From a checkpoint of a small mixture-of-experts model trained on Wikipedia.
Size: width 256, 27.3M parameters.
Experts: 96 ReGLU neurons an expert, 4 picks a token, a softmax router, a shared expert of 128 neurons.
Training: a variant of SOAP for the experts, 536M tokens, 4091 steps.
Below are experts of layer 3 (counted from 0) of a mixture-of-experts language model. Rows are named router (the router's row for the expert) and show model dimensions 0-255. Each number is 500 + 40 x the weight over its row's rms, rounded and kept within 0 to 999. Numbers have three digits each.
After each expert's rows: "mostly gets" lists some tokens that are sent to it at least half of the time. This comes from a sample of Wikipedia text that the model never trained on.

# expert 18
router:448518474494538452540429426554565506550535526507531515581512473535433474572511479512460500591473502473480492510526530496469436434553488504480541556495490520492468455455479459515508521560407552490516480542544477529530400523491554448496511463504484501487491446505583533530569502533469516526478467396472544514479445531525503511568567483512507447524487363445477491426468507525502495476505559511581486523572476489550557504518513525499541487602553499512455505495499517493494471461523542539511440573436434490462528476464577552505467502477516449524530476521524476499583462461482504487549507535472473517410547491533561513478497512576479497506505449493511499551491535467576557392521498507430478494512515513488553508542581536496419503520542501547489516522529531421512480480496462
mostly gets: " and", " he", " who", " but", " she", " they"

# expert 9
router:465522482571484505530468571445573583467539517504518548528555419491471495488515502512444468576445501533550483486444491444523470498495408498558527534488472526479515436468468434598564534510446547577483524488408516493553408529458583494525459502525458517502503506561515481521530520557463581592506510490452489532498455478534490526436538516479464452496521495510478448456457514552526430501445492475423501523602456463441479569528488564516533491501543525505477494448547534485483463464484426476480483489534509447483540520467544511548446533454485527521476516557473429506546528537529506436556443480466457463485517487503601536478483446546497519491546465469549513520471494478506526502504534459487588529456479465521533522443403564459518532553489467518485508498516504424493447439517499
mostly gets: ",", " as", "),", " was", " including", "\","

# expert 3
router:493538476535552500522427513459511495468468503533464519588525520524543532551515488478473475517530455479404433499501499496490524586558493532604507559527499551411522517488480505547487462519425481501493461509535465466515503493491561484564462510456503577545542508501551443574558515491496534477458461478434533521408429570460445537448499509556440446487500498528574472490517510543499441446378488536494402498500512524516543518439463532472491512559467490506470449479492505543534549497511441467510506484477537555479468491412522537527417495529453438500467543552493456456501478541483452448511515535513511500499546518473506520469454509600453479587516489539492495546516549511539521401452507419457479514427435471530465448480481458519473512532456479474518502464463548432494537434518505
mostly gets: " T", " K", " V", " M", " J", " R"

# expert 23
router:495455535471515478487492581454538488457492544541478498511542539493466451527539529535514490472465549541473457502422522498436557581504523509519494529480528547429563480487499519505486468504435461550495486484483487548487521415497476503517441509528504461438502491537450564464544446476474477540469529458455479494451457512540479460549508530535435434488462501539471432475478451557511546504536533534505518496481440579395517550414537470484550500470491491548499561541513494600551478473547514517476454516510492470497456526479522517560464493433578523547445599507549449509496468552566473506485497573446541481438500483567541488472534465505487595548529468487507508542478515532517542484493463422443546438467465502594507516504531528532447509512573501555505549394495550486494459434409558
mostly gets: " m", " t", " film", " album", " km", " game"

# expert 20
router:445535531522523473600540507392543522543579428550566467524537552530464492559501488495562499563475481412536497523426541497459447566483488512553509468498479498489508506527509480470562457470419467499488454516498499472498454468492479501532521421464538485559517454582563558486518503549475524523490484481460492529513459506458468503538497491542525509520464475478516446524480485505450496551467536537464489474519515495403506529438473479517579569449471545471446520434514518558551457471469503575457470523526555524456521436397521493543481466444568481538505466473539505514539497510528495521558577508507481522508542456560503518496525473522514493571509482513521464521498464383494574561522492532460515503502516493419491572494496472468505531596564456501579514376529458463473512512452527
mostly gets: ".\n\n", "==\n", " would", " ==\n", "==\n\n", "===\n"

# expert 11
router:452508513560565471503475531554498562441502500469522489524529480476542514478493504543459441491498496500467517480461502479506505488502441518445461583518562546469505478440413512587600462497527433553454487407548545558473476522486535418505516532482480532526468487546522496501540469574484504512488498453466491501469499525504498556543571500464496417475477432553492514443413459553497454479498508543476508477561484489491463517515495524526581486520521470548502434483544618552475548471519453574484474586480464482478476516514528528520453536433519483538511562523478438472506538521493425510521508493500417500513524530579495509520559447574493465503475502411524484602442433484523526449468533496452540506468477516521481569539556646501497487468461488517499569505481543511512475451490542
mostly gets: ")", "),", "',", " ENG", ");", "″N"

# expert 4
router:501548561580493437546510568455496455506511455473542562566472524480457555519546524459497518580440475399522581494429489491506469531503443477523478519462513501528514538526471460506480491521425515544553495426450504545484451483458481470479527457497473457506546541533538531484558534502498518515433536517475446507532454478444501520500531602551547550528476462457523511502483519542531463460486490567489436532507481450412470470460529459545550587471446552531454504475572458523502504475509505525437491539435487512521549463453529513492446511520522487490497571501425492470518420541495498523560495539512398447508506545577548582431520432555511555582512473509529549476525546427540517525486522488475548529500493493465547512471513550488460570576552498519543474401517503503492452512526502
mostly gets: " was", " had", " were", " been", " not", " made"

# expert 10
router:501465570528459461464493496505493460573411490474549521537471544477530518526507543418407461453438490468493517552468517489475510490425519576470449475478480518562511516463453499562492460564468468559585460468489439521472519496514558491526435432491497530496557565563489485486463473552470532580480526503529493499438497627540455477456549510537533528558488540556498515492533527498461545475568491550490518502516457566490488529437503529511532559474529551508460479443553529440526485522508564477494460548510558460498506518495526550470519478521490453566427532460485466436554458551498453545557501533468511508521513476481543531531511420563482509477535502523569465506553572498527506520518480446485570443491559450603465439527554482511502576565560495531585494511530538514469507548483500
mostly gets: "′", " Total", " located", "″N", " based", "°"

# expert 0
router:469479470472550410529502498501527527497529476474499534471534516461457487574522550510456483601493520463530433526367566475502426529506481548564484536527576476473530489439449490507482449495453427521520491528465471502546470451534531489545504552590513472515490484548477495492527569496451534520498449458481513513477487487451513529455570551513513440479472468523478488512504466540514515510548555580459472517541471514428491541379554475502521564495503486480456531506485545514507483421507491529484378486542471567510499485437535513528495540418635472559504543531510489509480508504504474492492483503489530532448530532622504525403544535471477517516517449524509474512480539459502501466510474458434530520473523437508528447456416545525493475512571532534505562445529531497500505588489515
mostly gets: " \"", " =\n\n", " can", " series", " album", " will"

# expert 14
router:472498537568475441489549474512542492487458565450481456493571502510542466506479487455485466471472492520466493511483486461485459524494532505540482514559554525459553497439451470534517450524493513497460502519438491630498488477487477436521457542518465555519490455482528438502528443515501474516485508471428597493464461501481445554554523542540495478588473479515549453458422462550490485427484448506470427476492553484496529523511499525452493498488548467569458494539510494575525598449502500481495490535466493478508520496545539570474509569420502471543501531526477539448491584515451462547518524550563503494444520527577478517514501493495457525501502456497461380531401439505595558434494484474487542505508471499496408539498535572480441505590469555507471473521493593453472421529503471
mostly gets: " Bh", " Steve", " Kevin", " David", " Harvard", " SRB"